config.yaml
n_experts: 32
normalize_top_k: true
balance_loss: 0.000982
beta2: 0.98
batch_tokens: [32768, 65536, 131072]
Below are experts of layer 6 (counted from 0) of a mixture-of-experts language model. Rows are named router (the router's row for the expert), gate (a neuron's input weights, with its number), up (a neuron's input weights, with its number), down (a neuron's output weights, with its number) and show model dimensions 80-119. Each number is 50 + 10 x the weight over its row's rms, rounded and kept within 0 to 99.
After each expert's rows: a language model's description of what the expert responds to. This comes from a sample of Wikipedia text that the model never trained on.

# expert 2
router:56 37 60 38 44 58 62 46 55 41 49 64 31 51 43 48 41 50 56 66 43 35 50 64 38 43 55 58 54 51 44 65 57 54 56 58 42 60 39 50
gate0:46 63 54 49 60 39 38 66 42 48 59 69 44 63 46 61 47 72 36 48 58 46 45 44 47 53 36 48 50 57 43 46 55 47 63 56 50 53 44 47
up0:22 49 37 52 54 55 60 31 52 47 56 60 57 48 39 60 44 30 47 28 54 37 42 56 64 61 49 47 46 61 50 64 48 52 56 36 47 39 37 68
down0:56 58 64 60 35 34 59 41 57 58 35 35 72 45 42 61 39 61 41 39 44 49 44 65 29 49 36 43 63 57 50 55 55 49 52 65 48 51 45 56
gate1:44 47 44 54 55 48 52 51 68 66 60 50 44 52 59 41 50 44 49 53 50 31 41 32 48 55 63 41 49 50 49 57 60 51 42 51 58 67 48 45
up1:50 51 66 45 52 50 60 49 65 36 54 45 50 48 56 63 51 28 22 57 42 55 38 22 53 61 39 46 42 44 43 50 65 47 39 51 53 43 61 44
down1:56 47 58 43 52 51 53 61 51 46 62 46 56 44 56 54 65 50 53 65 54 53 30 53 58 75 50 44 51 54 55 51 37 55 53 47 50 48 37 59
gate2:49 68 45 51 30 59 44 52 16 48 58 50 53 47 32 79 57 46 58 40 49 31 57 35 48 52 53 52 44 34 63 38 53 67 39 42 73 61 38 47
up2:50 43 53 50 51 51 65 42 62 63 68 50 55 51 45 48 55 38 39 23 30 59 65 38 60 43 48 49 44 37 43 42 33 43 64 46 49 33 56 42
down2:50 33 46 51 50 49 38 35 50 53 57 60 36 73 48 35 44 47 62 45 67 62 43 50 67 63 42 52 49 42 62 52 58 55 55 30 55 60 44 58
gate3:53 48 52 32 45 46 54 48 40 60 42 45 61 43 40 45 54 33 76 59 41 49 58 68 44 51 49 51 54 62 45 37 32 34 63 65 53 57 52 58
up3:51 52 36 62 51 55 42 47 60 67 57 52 45 76 52 49 42 46 55 50 47 61 52 43 68 61 58 50 52 45 60 44 61 53 45 31 64 43 51 42
down3:47 51 37 49 50 56 63 52 43 48 70 60 45 78 59 47 49 63 42 66 37 36 63 53 42 53 51 48 48 44 32 54 55 66 53 44 52 36 67 54
What it handles: Copulas and articles

# expert 1
router:57 22 52 40 35 48 58 50 46 47 58 65 43 53 47 51 36 57 62 63 54 32 36 59 48 47 44 49 50 51 49 67 58 41 53 46 57 43 43 35
gate0:47 45 51 56 45 58 57 63 46 39 43 58 44 54 51 50 48 32 59 47 51 49 58 53 48 60 40 49 60 66 50 59 41 63 51 56 54 55 39 57
up0:33 55 31 51 41 33 40 42 49 47 32 48 57 59 49 67 50 46 35 43 57 45 65 47 65 59 66 42 57 71 44 47 34 50 56 58 49 53 54 56
down0:64 42 54 42 54 66 41 48 58 58 57 45 56 42 42 48 42 45 62 68 43 67 46 35 31 62 48 53 49 54 49 44 19 49 35 60 36 53 56 43
gate1:52 41 59 54 65 67 32 58 42 48 51 37 52 46 68 43 52 67 38 43 53 47 49 43 48 48 43 56 51 55 52 54 56 49 58 45 34 62 61 66
up1:46 38 47 56 53 54 54 60 42 36 54 48 55 34 36 54 47 55 51 65 36 47 58 36 46 63 46 39 26 49 43 36 53 42 22 46 53 44 52 40
down1:34 71 48 50 42 54 53 25 56 55 33 39 33 57 38 38 56 56 49 52 42 58 35 59 48 66 58 44 49 62 61 40 34 54 57 55 44 43 58 46
gate2:53 50 50 52 44 55 43 63 57 53 49 41 54 69 35 50 55 63 54 38 62 58 53 41 47 36 35 57 51 51 45 56 56 55 62 45 52 52 49 46
up2:52 49 38 48 65 51 60 50 58 44 53 42 55 56 54 42 42 42 44 47 63 47 56 56 62 68 74 63 48 51 58 65 63 50 50 74 41 55 47 44
down2:49 52 61 56 55 40 47 47 28 47 38 51 38 58 44 42 51 47 45 53 47 54 67 56 61 57 74 45 51 39 36 49 44 54 58 47 40 33 35 58
gate3:42 40 53 33 48 52 57 56 35 46 35 56 60 46 43 37 50 54 50 45 31 41 69 48 37 50 58 28 44 44 42 64 51 51 47 56 56 64 64 47
up3:57 52 62 52 56 54 61 57 74 61 61 47 49 54 51 48 45 39 53 48 37 62 34 48 57 48 46 59 59 46 68 46 51 37 52 65 49 46 62 51
down3:45 44 51 59 52 50 41 53 32 36 52 63 34 44 50 48 41 37 59 53 67 44 58 42 50 45 55 66 60 49 46 64 55 43 59 51 61 51 42 45
What it handles: Closing word pieces

# expert 13
router:46 36 52 26 40 44 46 68 54 59 57 60 50 72 45 51 50 56 67 70 49 35 46 47 52 53 51 54 43 47 34 57 61 44 46 40 45 44 59 45
gate0:40 65 52 38 35 53 61 51 60 63 64 35 48 50 51 27 45 57 40 57 50 67 48 49 47 65 52 49 42 34 49 49 33 48 55 57 68 54 46 44
up0:62 38 30 70 45 36 55 53 49 50 27 56 34 61 31 71 43 45 40 32 34 56 46 39 39 51 44 52 73 55 59 58 46 50 33 49 43 41 32 35
down0:54 56 58 60 38 52 36 45 53 46 42 39 55 60 44 48 51 41 55 48 43 52 38 28 67 56 55 58 58 43 64 35 59 46 74 62 28 62 28 40
gate1:43 60 43 45 51 40 60 63 61 61 39 65 47 49 55 38 58 46 50 65 37 53 69 51 63 48 40 41 54 50 34 65 66 60 47 45 57 58 41 50
up1:51 55 47 42 35 46 50 56 50 72 53 43 38 58 44 36 81 50 71 43 58 38 46 46 37 65 44 53 56 47 32 38 51 53 39 57 41 50 39 37
down1:47 55 40 47 40 52 69 48 42 50 34 39 45 63 53 78 45 46 47 59 15 54 41 41 37 49 57 45 39 54 55 60 48 52 67 50 50 55 48 58
gate2:64 52 50 49 45 60 58 56 39 61 66 50 47 55 53 42 33 59 58 52 68 54 31 49 44 47 30 77 59 48 49 27 42 69 56 51 58 58 49 41
up2:51 31 46 62 41 42 39 41 31 37 54 59 64 40 57 61 62 54 49 54 30 40 53 35 74 56 40 43 27 55 53 54 65 51 55 48 53 67 47 45
down2:33 55 43 46 58 42 59 58 48 46 56 60 57 27 57 52 54 49 42 66 45 17 55 52 55 36 63 45 33 47 54 51 54 53 44 64 65 53 67 51
gate3:61 41 55 59 56 47 44 40 43 23 44 47 77 47 48 48 70 48 70 53 46 44 65 56 34 58 58 51 59 63 36 54 51 37 54 66 47 45 53 46
up3:54 49 57 41 52 52 34 56 40 49 49 40 39 57 50 44 54 51 38 54 65 54 61 53 54 68 49 41 69 58 48 71 50 70 50 44 48 46 54 49
down3:46 48 42 48 56 40 48 60 66 59 37 63 59 52 64 67 44 38 39 39 65 43 59 32 62 78 68 33 69 62 61 55 47 39 49 54 71 57 30 42
What it handles: Common noun pieces

# expert 20
router:42 31 57 40 37 45 49 65 57 60 39 71 45 52 49 57 36 50 55 65 48 46 45 62 53 54 49 49 53 52 47 59 59 30 44 49 33 71 40 43
gate0:42 48 49 43 47 32 61 51 55 47 33 70 49 37 47 43 50 58 34 48 58 31 61 37 41 51 38 50 48 45 61 46 63 67 57 65 43 47 37 54
up0:42 59 64 45 34 51 60 36 57 57 24 66 49 52 39 39 46 64 51 54 43 60 48 49 60 49 41 53 45 42 51 42 39 40 44 52 44 54 26 55
down0:56 36 48 53 44 34 53 38 57 73 62 53 58 42 61 48 42 52 49 43 62 44 47 47 55 41 55 61 36 53 49 46 22 46 49 51 45 50 44 50
gate1:50 50 54 29 53 56 30 49 25 64 39 64 55 38 50 53 60 46 49 46 54 39 55 57 50 66 60 56 31 42 46 43 61 65 66 58 62 31 43 56
up1:48 49 62 49 62 63 51 59 28 65 52 41 30 53 51 56 63 60 45 58 57 45 40 52 52 59 62 42 49 48 54 49 54 55 52 33 38 51 45 62
down1:45 31 46 60 48 49 46 73 73 54 45 37 49 40 51 47 54 51 49 51 52 49 41 61 42 54 56 47 43 54 59 46 50 52 50 44 49 59 53 46
gate2:40 36 55 56 44 50 48 46 61 42 44 48 56 41 46 50 58 57 35 59 39 66 40 49 46 53 48 68 60 49 63 58 52 38 68 44 53 32 24 47
up2:43 59 60 45 45 66 62 53 48 57 63 58 47 41 44 48 52 58 58 68 51 55 57 41 45 65 45 55 60 46 46 67 64 43 30 59 59 51 52 57
down2:54 65 39 55 39 72 49 52 48 62 43 51 46 75 63 70 49 45 64 47 47 76 36 45 40 33 61 60 54 34 43 56 56 47 65 50 47 46 48 61
gate3:58 65 33 68 41 48 63 27 64 67 44 34 36 45 55 66 35 60 48 55 51 51 58 54 47 60 40 47 45 58 57 47 54 57 71 39 36 63 38 63
up3:49 34 59 65 51 28 17 53 65 49 42 32 41 43 30 32 63 60 52 37 43 52 68 49 52 56 56 41 21 39 65 47 72 38 59 43 49 62 57 51
down3:50 59 34 49 54 56 46 66 44 37 49 67 37 38 56 54 58 56 52 32 37 46 58 56 52 44 62 61 55 54 52 51 43 33 27 60 49 55 43 70
What it handles: Mid-word Greek-Latin pieces

# expert 14
router:45 34 47 54 43 54 55 45 57 52 60 72 33 46 63 53 56 66 63 61 54 29 45 53 65 48 55 56 40 38 43 66 61 45 48 42 54 54 54 41
gate0:47 51 46 63 48 46 46 32 53 40 50 36 53 61 62 38 47 41 44 55 51 43 45 39 41 58 59 58 43 48 52 47 55 53 49 53 55 50 55 51
up0:69 57 55 60 53 48 41 65 47 48 44 41 53 25 59 31 65 40 56 52 44 52 60 55 59 44 47 48 42 33 51 57 51 52 60 60 65 26 38 33
down0:59 36 46 44 40 44 57 48 23 60 64 50 53 40 51 41 50 28 66 50 30 51 50 68 49 40 51 48 58 56 41 56 74 32 56 33 48 53 51 51
gate1:50 52 49 58 56 61 48 48 56 53 67 49 47 61 37 53 22 52 49 44 57 59 42 57 44 66 44 39 36 55 63 55 47 48 39 54 56 54 53 44
up1:59 56 56 44 25 36 41 42 46 43 40 62 46 66 53 44 48 61 68 37 45 45 49 57 38 52 49 61 59 50 54 59 56 53 57 62 59 58 58 47
down1:56 51 51 53 54 64 41 51 64 40 48 54 61 52 48 61 38 69 47 72 57 41 41 45 60 70 44 44 57 64 45 43 37 53 54 48 61 56 62 71
gate2:46 30 56 36 58 42 41 42 63 49 54 63 39 61 63 48 50 44 47 37 48 52 51 77 49 59 36 49 61 68 60 51 43 47 46 51 40 57 56 61
up2:63 41 52 50 53 62 63 55 46 60 68 54 26 58 51 60 54 41 49 50 44 48 47 49 50 68 27 46 48 57 52 38 43 61 52 33 59 55 68 43
down2:54 76 57 47 52 31 35 54 50 37 42 57 35 36 58 48 48 47 62 46 51 34 36 64 43 57 61 42 42 45 48 41 17 39 57 48 61 44 51 45
gate3:68 59 36 57 49 64 46 61 58 49 56 43 28 40 59 34 61 60 53 47 47 43 44 52 52 43 55 53 68 53 65 44 69 61 58 65 46 51 38 41
up3:57 47 48 41 52 47 38 51 62 47 48 38 36 27 42 46 48 73 59 53 47 67 60 56 61 48 48 43 55 42 68 45 55 62 59 56 56 44 46 59
down3:77 61 53 39 56 56 47 45 42 54 54 58 45 66 34 59 57 43 24 50 60 62 42 51 64 65 28 70 64 67 58 38 45 46 26 57 54 46 51 70
What it handles: Nationality and place adjectives

# expert 10
router:45 54 50 56 43 52 37 65 56 61 56 55 32 57 66 49 36 56 59 63 55 41 45 50 49 51 57 57 58 49 30 53 61 35 40 57 44 52 42 51
gate0:65 48 57 49 61 50 54 47 67 59 64 61 63 35 40 61 58 58 68 39 56 57 49 32 54 44 33 36 56 53 40 39 56 44 67 51 70 51 62 41
up0:52 62 39 45 50 50 45 42 51 52 44 65 67 45 29 45 57 68 50 30 48 61 58 51 36 56 58 40 34 49 39 62 39 43 41 63 55 41 57 54
down0:52 44 55 55 29 26 53 64 37 55 45 47 44 59 39 42 51 36 54 70 47 51 50 44 55 51 56 38 64 48 52 57 37 58 56 48 45 50 59 39
gate1:63 50 70 69 44 55 38 59 60 46 34 55 58 50 40 45 31 48 67 52 25 60 76 54 55 49 43 53 55 50 47 50 57 43 43 37 52 57 54 49
up1:60 65 78 55 62 48 39 46 63 47 51 57 59 41 39 52 40 47 64 57 51 45 65 50 53 64 40 60 42 58 62 40 71 70 45 61 38 51 50 36
down1:58 47 66 39 47 50 42 42 63 49 36 46 38 41 42 53 44 44 57 61 61 67 68 38 27 48 52 47 40 67 36 52 70 43 58 48 41 35 52 43
gate2:52 55 41 36 43 54 58 67 42 48 51 75 45 47 69 38 41 54 61 61 55 59 50 43 36 59 57 55 61 65 63 46 45 57 65 55 49 69 68 47
up2:57 50 54 56 62 54 56 40 56 52 50 64 42 19 53 69 51 64 49 47 48 42 51 51 58 41 65 45 31 52 27 36 50 56 51 45 55 48 59 52
down2:57 54 51 62 39 58 42 48 26 43 41 61 54 46 46 46 52 50 53 57 42 53 45 42 43 51 55 50 43 44 66 48 41 47 37 40 69 55 54 61
gate3:52 65 40 46 46 47 41 15 44 62 47 55 55 49 70 44 42 48 48 52 36 54 46 50 58 43 50 39 40 39 52 36 61 49 57 61 55 58 31 66
up3:46 62 47 48 56 31 55 52 48 45 48 50 26 47 53 58 56 53 59 62 29 49 60 26 40 58 46 60 64 45 47 48 57 36 44 58 38 22 57 57
down3:52 59 49 53 42 66 56 51 44 51 41 51 49 61 68 47 61 66 56 48 48 39 50 55 57 42 65 47 67 51 42 62 61 48 41 61 37 46 46 40
What it handles: Conjunctions and separators